From a checkpoint of a small mixture-of-experts model trained on Wikipedia.
Size: 10 layers, width 192, vocabulary 8192, 16.7M parameters.
Experts: 4 picks a token, a softmax router, a shared expert of 128 neurons.
Training: a variant of SOAP for the experts, 1028M tokens, 2766 steps.
Below are experts of layer 3 (counted from 0) of a mixture-of-experts language model. Rows are named router (the router's row for the expert), down (a neuron's output weights, with its number) and show model dimensions 0-191. Each number is 50 + 12 x the weight over its row's rms, rounded and kept within 0 to 99.
Before each expert's rows: "comes before" lists some tokens at least twice as common just after its tokens as in all text. This comes from a sample of Wikipedia text that the model never trained on. Tokens count by the router's weight.

# expert 45
comes before: " |", ".", ")", "%", "–", ","
router:53 32 61 48 41 43 56 49 59 37 61 72 64 59 37 61 32 34 40 46 51 30 67 51 62 43 56 54 61 66 36 46 57 66 56 42 60 57 57 55 51 30 47 66 37 50 33 39 57 28 37 57 56 77 61 60 59 41 63 37 69 61 39 62 39 39 60 43 62 44 50 39 38 43 52 69 71 32 66 74 45 39 45 39 68 73 46 53 54 46 35 47 66 60 41 34 39 57 29 55 58 53 75 46 43 69 45 59 54 59 36 38 70 25 48 39 44 35 56 61 57 55 55 59 31 51 65 78 33 65 67 56 56 51 49 37 66 50 38 46 37 38 63 58 42 57 38 43 45 52 47 35 41 63 62 32 63 41 41 46 42 35 75 48 44 57 63 50 57 55 64 31 68 52 51 48 45 57 36 75 50 36 51 53 28 63 43 42 36 38 44 48
down0:57 75 62 41 62 56 53 67 57 53 61 52 59 35 47 41 45 46 61 51 45 51 65 42 55 50 43 52 31 53 57 32 42 60 61 50 36 42 46 44 57 42 36 53 19 16 71 48 39 67 49 46 45 44 60 25 55 63 48 34 57 58 39 49 50 32 34 42 39 47 63 50 59 58 52 40 56 32 61 36 59 48 38 45 39 53 42 69 47 47 47 52 42 45 50 77 50 40 60 31 42 49 35 38 64 44 47 51 30 48 52 47 56 62 37 87 47 51 61 45 36 40 42 50 37 28 70 41 24 41 64 53 34 41 75 51 47 44 53 63 63 53 50 51 48 70 50 60 43 35 78 37 58 65 38 56 33 50 62 58 33 49 48 57 47 53 47 74 39 49 46 43 61 56 40 57 58 57 29 67 58 83 43 30 74 46 60 59 50 65 68 70
down1:46 38 55 81 56 55 57 57 49 42 47 30 49 45 55 49 63 31 46 42 50 49 61 50 56 38 58 81 59 44 49 48 74 56 43 31 54 59 35 68 52 43 34 39 45 53 27 60 69 34 31 59 49 61 66 38 42 39 48 60 55 53 30 44 65 64 49 49 54 41 60 40 52 63 46 44 56 48 54 59 58 51 83 51 38 49 81 67 50 50 54 45 49 20 49 70 55 36 53 55 38 63 42 34 34 54 44 39 54 53 49 47 19 54 53 78 65 46 47 36 35 49 42 27 57 63 35 40 34 41 47 41 25 74 44 44 67 46 38 43 34 45 43 38 54 49 70 42 41 57 48 69 50 50 49 39 63 60 46 49 36 51 59 24 40 32 47 55 67 73 54 48 62 52 44 80 55 39 75 61 53 44 63 45 59 48 60 55 41 57 51 53
down2:50 59 20 37 38 35 50 51 61 52 27 40 81 30 59 33 60 40 60 57 36 29 50 47 41 51 53 48 34 34 58 57 54 58 60 53 35 60 59 46 52 59 38 61 51 53 56 46 87 63 36 31 59 53 53 47 38 79 59 53 50 50 57 57 25 50 72 76 50 57 49 55 49 43 57 51 38 58 48 52 47 21 44 41 25 66 79 48 47 57 53 42 49 48 52 71 64 40 44 51 56 61 44 69 56 46 50 61 63 61 75 37 35 51 49 46 56 52 57 60 38 71 51 43 39 34 27 50 45 45 54 69 66 58 34 41 41 38 56 40 40 56 56 39 55 73 57 45 60 49 57 69 37 29 54 58 62 73 72 41 59 41 37 50 48 61 39 31 39 43 36 46 29 37 67 53 47 58 52 58 47 47 41 51 37 50 35 54 40 57 48 36
down3:68 62 60 35 56 56 63 19 48 36 29 54 48 46 71 53 62 65 47 61 56 40 30 61 51 43 62 45 48 56 23 37 60 48 63 43 60 71 62 57 43 50 61 51 39 62 43 42 53 43 41 65 46 41 27 48 42 54 43 28 57 57 31 64 45 43 80 70 34 46 44 47 58 38 54 55 64 44 45 59 63 28 48 31 48 83 50 55 46 51 35 64 52 58 44 54 52 65 27 62 47 71 59 72 41 52 48 55 54 59 18 69 42 35 63 53 51 54 61 40 47 60 44 42 47 48 37 41 56 35 23 84 34 52 59 77 61 45 36 55 31 47 44 39 69 52 19 50 65 31 43 43 52 42 43 49 61 42 55 42 48 48 35 54 60 52 67 46 51 52 55 53 45 54 50 43 53 45 43 46 46 46 58 66 49 34 68 61 54 38 57 51
down4:72 39 72 26 47 71 47 40 45 35 46 49 46 45 67 51 58 64 47 48 32 22 60 54 69 48 53 47 50 24 43 30 84 45 28 54 44 54 53 33 83 50 50 48 36 63 45 39 54 52 57 50 30 63 32 56 30 50 51 46 37 44 47 39 16 37 57 50 50 80 65 41 54 44 66 63 69 67 45 50 45 54 62 45 62 38 68 35 51 42 35 43 69 55 28 45 31 56 59 47 60 62 61 50 61 55 48 33 51 53 71 56 70 30 73 36 59 64 38 43 36 52 60 40 43 50 36 49 49 52 62 49 60 41 50 48 53 62 68 48 55 58 50 47 53 47 44 52 50 53 60 47 33 59 40 47 65 63 78 48 64 47 64 56 48 59 34 50 53 34 41 49 44 28 39 35 36 64 41 53 43 50 46 50 46 36 46 64 47 70 54 51
down5:52 57 63 56 49 37 49 45 40 34 27 59 39 50 39 32 44 55 36 64 34 20 54 54 49 46 40 64 48 59 42 47 61 41 52 56 59 73 57 41 45 63 19 74 88 49 39 41 57 54 52 51 42 63 31 29 42 65 67 46 56 51 47 54 57 32 66 47 45 64 49 65 36 41 52 71 48 42 57 58 38 41 33 52 59 47 57 64 46 46 46 64 34 57 38 48 11 64 31 51 51 41 45 49 75 64 54 59 60 73 57 61 47 28 62 57 48 38 60 52 60 53 21 52 46 49 41 55 57 59 37 77 69 34 62 59 64 57 61 42 41 36 51 44 46 63 63 51 28 35 51 52 40 38 59 49 47 37 34 43 54 36 58 45 74 43 58 41 68 46 47 44 46 42 55 58 38 52 54 67 67 40 30 62 49 48 59 56 45 32 64 56
down6:48 63 55 47 57 69 48 58 51 56 46 54 45 47 46 41 53 60 73 39 48 31 45 51 57 50 73 32 66 66 60 56 47 43 32 62 78 57 53 45 29 50 61 66 46 55 66 43 34 59 28 57 40 56 83 55 50 42 42 60 47 51 26 35 45 53 48 65 36 35 58 33 58 41 42 46 64 64 68 71 22 41 42 28 47 52 26 54 65 15 53 66 50 51 21 43 50 41 62 71 41 40 39 62 35 52 54 58 68 41 54 49 36 43 65 31 36 46 49 52 71 50 55 54 37 54 55 73 52 58 51 61 59 60 55 52 43 46 71 42 66 46 45 55 46 46 62 47 50 53 38 38 49 53 57 44 53 26 50 47 69 46 55 57 35 60 63 70 45 51 67 49 58 64 24 52 33 40 45 37 35 59 46 44 24 55 51 32 38 54 43 49
down7:45 45 53 48 44 37 31 63 55 56 55 54 54 57 64 48 49 52 57 52 69 52 44 45 62 59 66 48 50 45 40 31 58 68 59 62 27 45 62 49 37 37 56 47 38 37 33 54 48 53 54 40 41 68 41 51 38 50 40 64 52 36 56 41 61 28 53 44 45 71 37 51 67 63 54 48 29 45 58 53 56 43 28 59 58 28 40 60 57 36 27 25 42 53 46 52 46 50 50 63 56 52 39 48 37 56 41 82 65 55 58 62 61 26 72 47 46 60 42 39 63 57 48 35 40 71 42 77 59 44 31 65 61 34 46 69 60 32 47 36 48 53 47 49 68 58 58 39 32 69 57 62 61 27 36 55 41 65 70 38 61 57 61 49 60 47 56 65 46 45 66 55 21 45 52 18 44 35 75 49 49 32 40 67 38 37 69 59 61 41 55 32
down8:48 53 56 34 62 38 58 62 53 41 50 60 53 44 81 67 63 67 44 31 44 57 36 50 47 55 71 59 46 40 50 34 39 56 54 55 59 25 42 62 70 53 48 43 47 62 45 52 81 48 56 19 47 29 67 54 32 48 64 49 63 55 47 45 39 56 56 58 58 62 59 57 47 43 62 68 52 44 34 47 36 45 59 48 34 41 59 62 45 44 48 49 71 64 69 46 79 31 58 50 56 65 46 78 60 48 50 59 36 59 36 46 27 35 37 58 49 36 25 36 57 48 56 53 39 40 43 45 42 57 62 64 54 53 67 73 57 81 58 34 58 42 61 50 53 31 46 47 36 54 48 64 46 56 49 52 46 46 39 42 37 55 25 36 75 38 60 60 58 53 52 14 73 44 39 39 50 49 43 46 56 43 56 42 51 41 26 53 42 42 48 49
down9:42 54 53 68 59 54 20 44 54 32 46 45 39 57 38 68 69 52 53 47 51 46 28 43 51 56 87 53 49 50 48 48 64 45 53 66 77 44 56 63 43 54 40 35 51 53 41 34 41 31 57 65 57 36 59 53 57 44 51 32 54 55 48 61 42 48 80 23 42 70 39 32 41 61 50 48 31 41 51 53 50 42 60 52 51 36 51 56 56 57 71 50 52 64 36 43 46 62 49 34 37 62 38 40 64 63 50 61 30 58 49 45 32 45 49 44 30 34 38 35 48 48 44 62 56 65 64 67 75 52 46 72 52 53 49 46 66 48 33 36 58 50 73 43 50 36 49 69 32 55 34 37 48 56 67 55 62 70 36 42 51 55 59 58 40 70 37 44 41 41 61 48 39 49 63 58 57 71 49 49 44 38 50 46 31 61 47 40 42 16 63 78
down10:44 62 37 27 40 44 45 47 48 59 58 47 60 45 51 49 41 37 36 31 49 49 26 67 31 51 59 62 52 47 51 44 40 46 71 59 26 35 50 37 47 52 55 52 70 39 54 47 50 54 54 46 54 50 32 57 64 43 59 77 32 44 77 46 19 24 48 49 41 58 47 59 62 44 57 47 34 54 68 31 65 53 62 49 60 54 61 51 58 45 67 53 61 37 62 58 65 43 63 52 55 53 57 63 35 46 68 24 66 52 58 24 38 51 63 44 46 52 51 80 48 34 53 48 61 60 44 57 56 62 60 53 67 46 31 48 30 41 67 62 42 52 63 22 21 31 46 50 39 41 61 49 70 21 58 60 66 74 54 52 65 30 57 46 60 51 51 55 37 51 38 44 46 54 47 56 40 40 42 56 55 56 48 34 65 52 28 60 59 60 44 64
down11:67 46 28 46 68 44 52 46 37 38 58 50 57 69 23 75 53 60 35 47 26 45 73 42 58 43 38 22 48 54 59 57 38 37 46 34 56 66 43 53 49 55 57 51 45 36 71 44 49 54 48 11 58 44 35 51 59 46 45 63 56 47 40 57 38 42 62 39 45 70 55 62 31 44 61 81 47 54 58 53 56 54 39 18 52 48 48 43 29 56 39 63 48 67 56 50 57 68 58 62 44 38 56 62 44 51 35 40 56 71 50 24 64 52 50 52 49 50 78 57 48 38 60 52 54 51 34 69 38 58 50 47 44 54 35 62 41 31 55 33 52 57 49 30 51 58 22 57 51 46 63 49 38 49 55 76 43 59 50 53 34 58 37 54 43 54 44 39 62 47 55 55 54 63 48 47 58 56 48 66 48 55 41 43 58 74 41 54 31 55 21 77
down12:35 40 29 59 35 22 67 52 37 46 47 57 42 39 55 40 48 55 67 60 53 33 22 35 38 61 48 51 52 43 32 25 53 55 45 52 49 43 59 54 43 24 71 55 29 41 64 60 51 41 46 44 62 42 56 62 56 50 56 52 61 59 50 54 59 58 48 75 45 58 42 56 59 29 40 51 59 78 63 32 37 18 47 47 49 58 55 61 29 66 43 47 42 52 39 57 54 49 43 60 50 50 43 65 60 69 63 30 40 56 55 50 48 45 23 37 52 48 53 54 47 60 51 77 58 69 57 55 40 55 64 39 50 52 53 41 40 40 74 79 53 59 58 75 49 42 56 32 55 53 51 31 40 66 36 56 68 52 65 47 52 65 39 60 49 60 72 45 44 70 65 53 23 40 37 52 55 53 25 53 62 66 31 49 30 54 42 51 47 40 43 55
down13:65 68 43 23 58 60 49 50 36 35 50 56 26 75 60 42 52 32 42 48 65 37 41 55 46 46 55 75 37 52 45 39 39 46 59 56 67 43 37 58 60 53 55 49 44 51 29 31 66 42 33 40 24 54 61 46 52 54 49 45 57 29 42 54 24 63 58 54 55 73 42 49 46 43 55 62 39 66 53 41 42 30 46 34 43 61 53 41 43 62 18 24 34 69 69 54 24 41 46 48 53 57 35 36 41 51 78 50 39 37 46 48 39 48 52 69 46 45 50 68 49 43 52 57 64 43 41 50 66 74 59 39 53 53 57 44 36 39 56 59 52 70 41 39 49 54 52 32 57 67 33 43 46 55 43 56 63 51 62 72 67 53 44 53 48 67 50 38 62 62 61 52 60 58 65 66 59 35 58 49 35 41 33 65 46 69 49 63 53 78 45 58
down14:52 57 65 46 63 51 58 54 48 42 33 46 49 38 58 32 33 61 60 48 53 31 51 47 56 36 49 52 53 55 66 65 39 23 36 50 61 52 50 44 54 50 51 64 51 53 60 29 43 38 60 58 31 72 43 44 40 22 25 57 27 60 48 67 48 69 48 41 42 60 56 65 54 37 54 63 45 73 61 53 22 59 71 43 28 46 44 50 68 24 50 55 53 48 43 39 55 39 77 53 49 51 63 48 54 57 66 44 48 53 46 30 62 37 68 41 69 67 32 53 67 86 60 52 60 57 56 62 54 48 49 54 63 34 51 29 53 52 64 40 46 39 38 59 42 41 59 57 51 30 55 52 41 56 62 19 32 54 71 30 53 51 42 61 41 44 51 53 61 54 39 67 56 32 28 53 42 55 72 57 66 38 40 47 49 33 40 57 54 39 60 56
down15:50 57 55 74 43 64 37 51 44 39 53 56 80 44 42 43 80 65 53 56 49 65 43 62 47 43 49 59 59 48 31 55 62 62 50 50 37 36 50 57 34 23 57 44 53 55 62 51 56 48 53 62 57 67 66 59 86 52 45 63 46 33 40 67 56 36 50 37 54 51 63 37 50 33 55 40 49 15 40 66 50 61 39 64 39 39 60 41 52 61 56 57 66 51 51 37 51 55 61 35 54 44 58 35 52 52 30 52 42 55 46 60 55 49 61 47 39 28 41 20 37 48 72 56 57 55 55 35 32 45 73 43 36 74 50 62 62 60 32 46 52 47 15 37 59 37 54 36 42 56 61 57 64 55 30 63 40 35 35 53 59 53 43 51 26 51 35 67 45 62 58 43 42 41 55 31 55 31 35 34 48 52 59 57 66 71 52 58 57 51 51 51
down16:59 36 55 49 53 77 50 47 62 62 31 43 50 59 47 10 35 39 43 50 57 49 73 61 48 38 65 56 69 47 55 51 57 56 56 57 55 59 46 58 62 62 40 40 55 60 34 68 22 61 67 38 54 57 55 50 62 41 56 57 47 63 32 61 72 54 41 34 41 43 54 40 62 44 32 34 57 57 44 39 47 46 54 54 50 53 23 52 57 43 37 59 55 32 59 48 26 50 38 56 48 54 41 38 51 56 37 54 34 59 21 73 46 56 63 42 37 47 36 49 72 60 66 71 38 49 35 65 57 48 39 55 66 09 53 73 44 54 51 47 26 50 33 58 46 52 56 61 60 32 45 66 57 37 70 49 45 47 47 41 43 47 28 51 53 55 41 57 51 41 61 54 71 55 40 54 56 31 62 56 53 41 62 29 51 38 53 75 46 36 62 60
down17:37 60 31 27 64 38 47 46 24 53 37 40 46 36 50 50 61 69 65 43 29 61 51 50 32 74 25 51 64 47 62 45 38 38 45 62 40 38 49 42 64 61 59 40 65 44 59 56 51 63 42 50 47 49 44 44 50 52 39 64 38 58 74 49 75 67 47 52 35 55 72 47 46 43 50 41 68 55 39 38 60 37 48 70 27 47 76 54 45 44 59 34 47 41 57 47 47 47 53 40 41 60 32 42 72 51 46 37 68 59 71 50 32 59 56 57 77 79 53 60 43 48 51 54 47 40 47 41 58 53 73 39 38 49 61 58 46 37 68 32 65 49 59 46 40 49 65 61 43 56 56 53 42 57 27 65 55 54 61 58 42 55 32 32 61 50 46 41 34 73 31 69 33 46 62 40 56 46 54 32 39 72 55 31 67 47 33 52 65 51 41 46
down18:67 56 70 52 55 53 58 54 61 47 42 61 80 58 54 39 52 53 45 45 44 68 52 50 70 54 58 34 48 58 51 70 59 57 45 62 51 55 57 54 60 38 42 45 51 55 54 49 50 58 41 49 84 49 58 34 59 47 58 69 60 29 42 52 35 40 35 43 32 43 49 57 47 65 56 45 65 38 45 44 46 28 46 62 42 49 20 66 54 31 58 60 59 55 54 46 56 46 40 54 64 42 55 52 37 38 42 60 53 61 40 43 38 18 36 45 37 32 42 36 66 46 38 64 40 68 29 59 49 75 35 47 75 44 65 74 55 40 22 50 40 53 19 64 53 53 43 34 38 43 64 33 53 46 46 53 45 50 58 49 56 32 31 62 29 52 42 55 81 28 56 39 52 70 43 53 53 39 50 54 34 34 52 47 53 44 80 54 50 38 47 60
down19:69 52 49 50 44 27 47 67 29 48 12 57 36 52 33 58 58 46 65 42 46 47 64 39 58 62 63 46 42 41 42 50 62 49 41 47 50 38 48 64 70 43 63 50 28 44 27 47 47 53 30 52 55 42 58 52 42 41 50 55 31 55 38 53 54 50 48 60 62 70 42 62 53 70 63 48 38 49 40 59 53 48 49 65 42 55 75 41 58 62 51 54 44 54 29 42 46 34 54 37 52 41 41 78 57 45 46 40 34 63 41 40 36 53 65 57 59 65 61 43 45 57 66 75 31 62 32 47 74 51 55 52 53 52 46 35 39 51 67 54 51 62 60 46 65 65 47 49 32 58 51 73 42 47 59 53 78 60 48 44 28 38 73 42 37 55 55 62 52 65 48 45 57 28 54 62 30 45 13 59 37 50 29 57 36 52 56 56 62 44 25 66
down20:52 35 53 63 60 32 50 47 80 16 55 54 78 61 50 54 67 67 61 53 75 54 35 42 50 28 74 66 55 36 52 48 65 61 46 40 56 52 45 53 60 26 46 43 32 26 39 50 50 58 30 50 67 50 47 60 48 48 56 56 61 35 56 44 50 42 41 30 30 57 49 40 33 43 53 57 41 48 56 47 35 65 37 46 73 24 45 55 61 64 60 55 55 57 49 56 52 33 40 52 49 62 67 57 48 45 41 67 43 51 45 53 62 22 51 56 57 47 69 69 57 40 52 45 82 68 54 71 60 51 54 53 62 45 36 43 55 40 38 39 25 58 61 54 50 51 55 44 23 62 44 58 40 29 26 55 46 44 45 49 42 51 51 41 68 47 52 64 68 46 58 51 67 64 49 45 36 52 49 65 40 21 39 50 26 41 57 47 50 47 45 53
down21:49 41 46 54 61 48 30 60 30 39 58 40 42 40 46 66 50 48 41 36 41 54 54 59 48 47 52 50 44 55 70 37 41 47 40 30 62 43 43 29 21 43 49 40 42 56 59 26 58 46 39 49 32 68 29 50 55 57 56 32 69 61 52 61 27 64 62 57 45 38 42 53 34 54 45 60 69 61 50 53 65 41 58 46 54 65 65 55 50 59 36 58 37 36 55 46 47 38 35 55 50 46 57 71 47 71 57 57 48 41 68 40 75 40 57 41 58 25 40 58 47 65 68 63 37 39 72 57 48 46 51 60 70 44 52 47 32 68 45 55 53 38 41 31 55 43 62 50 74 76 64 52 48 45 48 40 63 58 62 62 27 72 35 45 76 39 46 50 45 49 48 57 71 36 73 77 47 41 52 72 43 43 55 41 34 52 43 37 39 71 31 53
down22:66 41 48 56 50 61 84 62 56 44 55 75 52 65 47 62 56 50 68 63 41 44 36 38 48 55 54 45 47 62 58 30 49 30 46 43 36 65 72 48 13 59 38 56 34 70 59 53 44 41 68 72 57 51 57 56 46 35 29 42 38 46 36 61 35 42 52 36 26 55 42 53 41 67 29 61 69 56 72 53 47 50 73 55 41 42 61 37 47 49 56 70 56 40 15 50 37 82 59 43 43 49 49 29 46 49 43 45 63 58 58 62 62 55 37 41 50 41 49 69 72 43 46 60 46 65 55 44 50 47 41 59 68 49 56 33 66 40 57 49 60 43 33 46 52 53 48 54 60 31 54 52 47 59 57 24 54 42 45 28 49 36 55 59 39 50 48 46 45 42 31 69 39 49 39 55 47 64 40 46 37 59 44 39 63 51 27 73 44 56 45 41
down23:49 62 31 46 57 61 61 45 45 50 51 35 45 47 60 51 52 30 51 34 35 47 44 46 38 41 56 23 61 58 55 27 44 33 39 56 33 51 62 54 56 38 50 43 32 49 57 46 51 41 56 30 46 32 55 42 59 47 39 57 43 53 60 57 37 68 38 42 55 47 63 45 46 30 60 69 60 51 71 75 20 61 22 56 57 46 61 69 57 59 55 57 45 55 40 33 27 41 63 49 48 72 75 46 60 55 62 44 55 81 32 23 51 55 58 29 48 43 60 37 70 55 52 46 53 58 55 41 63 39 64 32 60 52 69 32 69 51 48 50 48 68 55 58 55 49 71 33 46 44 55 47 44 50 60 51 73 60 33 45 62 61 55 54 57 72 22 68 63 49 43 47 45 57 42 46 56 47 46 59 52 46 47 29 50 35 60 28 68 69 39 50
down24:48 36 30 49 44 46 52 49 47 40 40 47 68 46 73 54 45 47 30 55 60 45 37 43 48 63 35 60 41 48 26 43 65 41 72 32 49 67 55 56 53 67 54 51 67 44 45 67 50 51 39 43 78 51 61 41 49 51 44 46 39 37 61 58 67 48 54 55 41 60 53 68 49 53 48 46 41 57 62 35 57 45 64 38 39 53 44 29 50 75 70 69 37 61 59 45 54 50 50 41 17 51 50 44 60 45 16 53 48 61 50 36 58 49 47 48 60 47 55 65 45 64 65 47 39 33 47 29 54 36 42 57 41 47 44 45 38 47 58 65 43 55 48 55 46 33 42 56 37 35 58 51 60 46 55 45 50 66 67 51 48 77 61 65 39 48 46 70 56 48 63 55 32 53 74 32 62 50 23 60 32 43 88 47 89 50 37 43 47 58 24 56
down25:28 53 71 59 48 52 45 54 46 64 57 39 59 49 28 63 40 39 46 47 42 61 56 27 53 60 56 58 59 48 52 87 53 68 47 32 48 47 37 49 69 40 65 54 54 62 46 40 60 68 58 67 63 78 33 37 56 63 55 47 53 41 55 34 65 64 40 54 77 48 60 54 42 57 41 65 59 50 35 38 29 50 42 39 52 61 37 54 44 44 44 58 65 50 60 45 43 55 37 63 39 49 46 25 67 66 65 53 54 54 55 45 46 35 67 69 48 56 40 46 26 60 41 39 19 37 35 10 41 28 47 49 37 55 50 25 40 44 42 72 43 37 57 31 55 46 46 61 48 52 54 56 55 67 59 49 39 42 57 54 44 46 41 57 56 47 60 56 46 40 26 62 36 35 64 44 65 74 46 59 62 43 67 48 46 58 38 38 48 60 48 68
down26:57 43 39 49 52 51 62 48 53 42 41 53 65 51 63 48 47 70 58 56 36 35 57 40 54 60 47 44 43 53 55 25 74 40 44 36 40 41 36 58 57 40 30 48 36 54 44 51 68 37 48 79 54 44 76 21 41 46 19 41 46 37 37 57 42 40 50 45 45 83 48 64 43 62 55 47 53 67 56 73 63 52 53 61 67 41 36 43 28 45 32 61 46 29 39 62 60 46 43 59 46 48 51 52 56 47 69 62 58 67 64 42 37 38 54 52 41 28 43 43 59 48 60 51 65 72 53 49 62 47 33 52 52 43 50 30 70 80 61 47 58 64 75 53 53 67 78 37 55 30 51 68 51 53 58 55 70 53 49 48 44 39 49 56 51 56 43 52 79 30 41 55 48 38 29 29 37 45 54 34 42 43 53 52 35 46 42 55 48 57 48 33
down27:49 80 54 60 46 58 63 39 55 52 37 37 58 46 53 49 33 47 62 63 49 51 56 42 55 72 61 51 41 44 52 44 51 29 46 47 55 61 32 67 50 63 44 40 60 25 42 64 39 49 49 49 69 45 63 20 37 31 50 41 51 54 59 61 70 24 58 59 51 73 44 60 55 65 61 39 59 55 57 46 33 36 54 67 46 56 55 51 39 53 55 27 42 23 43 69 58 44 78 53 37 45 43 26 49 35 40 18 47 64 61 40 42 35 74 60 37 63 63 35 51 63 58 70 58 42 43 39 45 52 41 43 43 40 53 77 50 56 72 57 57 56 57 59 44 38 43 46 60 45 61 75 72 37 44 44 48 37 36 57 34 62 51 44 60 53 52 66 32 43 55 53 50 31 34 48 54 44 39 45 70 50 59 37 68 44 52 41 54 40 71 34
down28:48 66 51 28 50 44 32 48 50 51 65 46 63 48 61 51 47 47 81 72 34 69 40 68 45 45 55 83 57 44 31 73 59 62 62 50 31 45 57 51 46 50 53 42 52 67 32 55 53 45 38 39 53 85 37 48 40 66 39 60 47 68 52 41 59 62 49 41 45 45 35 55 57 65 49 44 66 47 45 61 59 26 62 37 44 61 36 46 44 53 44 40 40 56 74 59 63 28 44 46 70 59 65 55 45 40 60 60 37 43 47 53 52 72 51 54 72 52 46 53 33 50 40 55 67 30 34 43 49 31 70 48 44 43 42 55 41 38 49 73 53 40 44 25 53 42 14 53 48 33 41 53 38 46 51 47 54 60 53 60 47 38 46 37 79 49 51 47 54 49 36 42 32 56 51 38 62 21 37 75 53 50 56 34 60 43 56 57 62 51 62 42
down29:61 70 48 52 47 24 62 62 57 43 22 43 62 70 50 42 42 85 65 38 60 53 43 20 48 71 34 35 48 38 56 33 77 63 28 48 55 41 50 40 43 60 47 37 41 44 62 57 45 59 37 52 57 58 40 72 32 43 60 62 47 50 66 36 50 45 53 63 45 37 53 45 45 49 61 41 47 58 32 33 52 46 44 40 50 44 46 39 53 47 42 46 62 56 48 67 59 67 72 55 65 46 49 55 52 55 40 46 45 56 55 42 54 50 62 44 60 50 54 38 38 65 54 59 62 46 46 44 51 60 53 62 44 79 31 64 47 47 44 34 43 48 25 61 60 78 56 55 53 57 50 52 51 69 43 44 43 37 65 53 59 42 41 50 60 42 44 08 25 37 43 58 76 66 61 43 41 37 49 36 44 37 30 43 48 54 58 66 41 45 79 54
down30:40 50 37 31 26 49 52 48 58 44 64 24 50 50 44 58 48 52 51 68 67 60 56 47 36 68 45 52 44 47 49 45 42 56 61 40 51 62 37 49 33 59 71 43 48 45 49 73 30 56 30 71 39 48 40 56 59 62 44 69 63 46 40 37 49 45 45 68 39 39 60 45 35 66 43 51 44 50 64 31 48 58 57 34 48 49 58 44 54 79 43 48 51 44 64 59 33 45 63 61 56 48 25 37 41 54 39 52 50 23 59 43 60 67 44 48 53 72 43 59 48 57 52 25 46 60 59 41 70 45 57 70 44 39 48 56 40 45 71 56 49 50 35 49 57 38 58 55 69 57 30 42 36 64 34 71 51 21 55 54 50 57 63 66 47 70 59 39 12 38 65 59 43 63 49 64 57 46 58 39 35 42 52 79 54 37 51 29 34 36 50 73
down31:49 72 49 67 73 40 59 53 57 64 56 55 48 44 50 53 51 47 51 23 69 64 71 50 57 61 43 43 18 70 39 63 61 54 62 26 63 38 52 43 63 40 49 40 67 46 53 41 50 47 51 65 70 49 33 56 55 47 42 45 39 45 55 65 44 61 37 56 41 43 34 37 49 56 70 12 42 47 31 43 36 42 39 49 44 33 48 51 43 45 41 38 51 41 54 56 58 73 56 44 49 56 49 50 56 51 57 34 46 53 50 51 58 38 52 30 52 52 64 30 65 49 63 73 56 44 62 54 49 52 60 41 37 58 68 41 49 55 57 57 14 29 44 73 52 39 59 68 61 44 45 39 49 55 45 54 43 27 44 50 57 56 41 53 37 50 59 61 49 10 81 54 50 56 45 35 43 48 39 35 61 51 62 48 49 38 45 68 68 80 45 55
down32:72 58 60 52 58 40 66 38 49 54 46 40 42 53 47 56 35 49 52 29 29 56 41 65 56 49 59 64 49 50 40 40 27 48 75 57 56 61 52 67 51 57 32 45 61 69 62 40 61 50 67 59 30 44 50 33 39 53 46 47 62 74 57 40 21 50 44 56 37 58 42 53 63 51 44 45 45 50 27 45 58 64 52 55 29 56 53 31 52 25 32 44 46 46 27 55 50 64 41 41 49 48 46 29 55 45 44 55 64 55 41 64 23 53 54 42 55 45 65 64 59 50 29 54 57 46 60 60 48 70 27 48 56 40 55 30 72 67 54 73 55 57 46 64 33 51 61 44 46 18 42 66 48 54 71 40 73 62 36 57 32 48 65 53 52 31 46 63 75 41 44 45 38 48 42 61 32 38 80 45 40 68 37 57 44 57 49 54 53 43 64 46
down33:39 58 59 56 74 59 50 25 38 40 60 34 56 60 70 58 39 50 61 47 49 47 36 43 55 60 49 51 46 40 50 61 61 30 48 58 46 66 52 48 55 55 63 47 20 45 89 38 51 63 61 58 44 57 38 51 21 52 57 57 40 29 53 50 57 67 43 39 67 53 55 45 54 45 34 61 43 58 99 57 53 54 83 48 32 50 44 30 60 50 51 65 40 41 56 47 24 51 60 61 50 44 34 17 35 48 31 47 45 73 56 40 56 51 43 44 63 41 60 48 40 55 45 70 65 49 48 38 38 42 29 45 35 47 63 46 38 36 36 53 35 70 55 51 64 67 44 51 57 65 54 53 63 43 70 47 50 49 54 52 46 52 32 54 48 58 40 39 77 47 49 47 60 38 60 55 57 53 49 54 45 52 31 40 53 41 64 35 58 44 40 47
down34:45 23 51 63 48 65 59 44 49 46 65 49 45 63 65 37 42 37 52 61 37 37 34 44 63 51 54 66 82 54 69 56 45 47 51 37 43 48 51 43 29 41 38 28 56 45 57 42 51 37 46 63 55 74 80 51 75 67 55 64 44 44 57 53 47 29 47 52 35 42 48 52 60 65 34 32 61 46 59 61 52 62 40 58 46 44 36 47 44 46 52 35 58 42 30 42 38 46 58 62 42 62 72 46 64 67 52 51 57 52 47 44 47 39 44 42 39 43 57 51 68 73 51 37 50 65 70 57 39 44 41 40 61 87 55 52 84 52 32 42 54 45 70 32 41 67 66 49 35 46 59 47 46 43 44 41 35 49 09 46 27 48 57 56 60 65 52 58 41 43 56 34 68 45 42 62 37 51 41 37 58 52 49 41 60 62 52 50 29 52 53 51
down35:39 55 58 51 49 32 79 66 41 42 70 52 31 63 50 36 39 47 61 72 49 24 53 47 54 37 38 38 62 56 51 49 34 52 52 36 58 84 59 44 40 54 26 54 46 57 22 40 53 45 40 72 51 49 30 55 58 41 30 26 42 47 46 71 61 39 56 37 69 44 70 57 38 50 38 53 30 25 57 64 55 38 77 50 25 45 41 53 51 49 48 64 39 41 45 58 44 55 64 53 44 66 33 30 61 47 53 50 53 43 50 42 46 53 61 54 49 51 49 51 65 37 70 42 52 61 61 30 54 38 50 58 73 69 61 46 49 53 43 50 53 46 38 84 31 52 51 48 64 44 44 49 38 75 59 58 60 39 38 53 64 49 53 57 59 55 62 59 44 23 51 62 26 63 50 48 47 69 40 58 43 59 58 60 51 61 51 32 39 46 45 64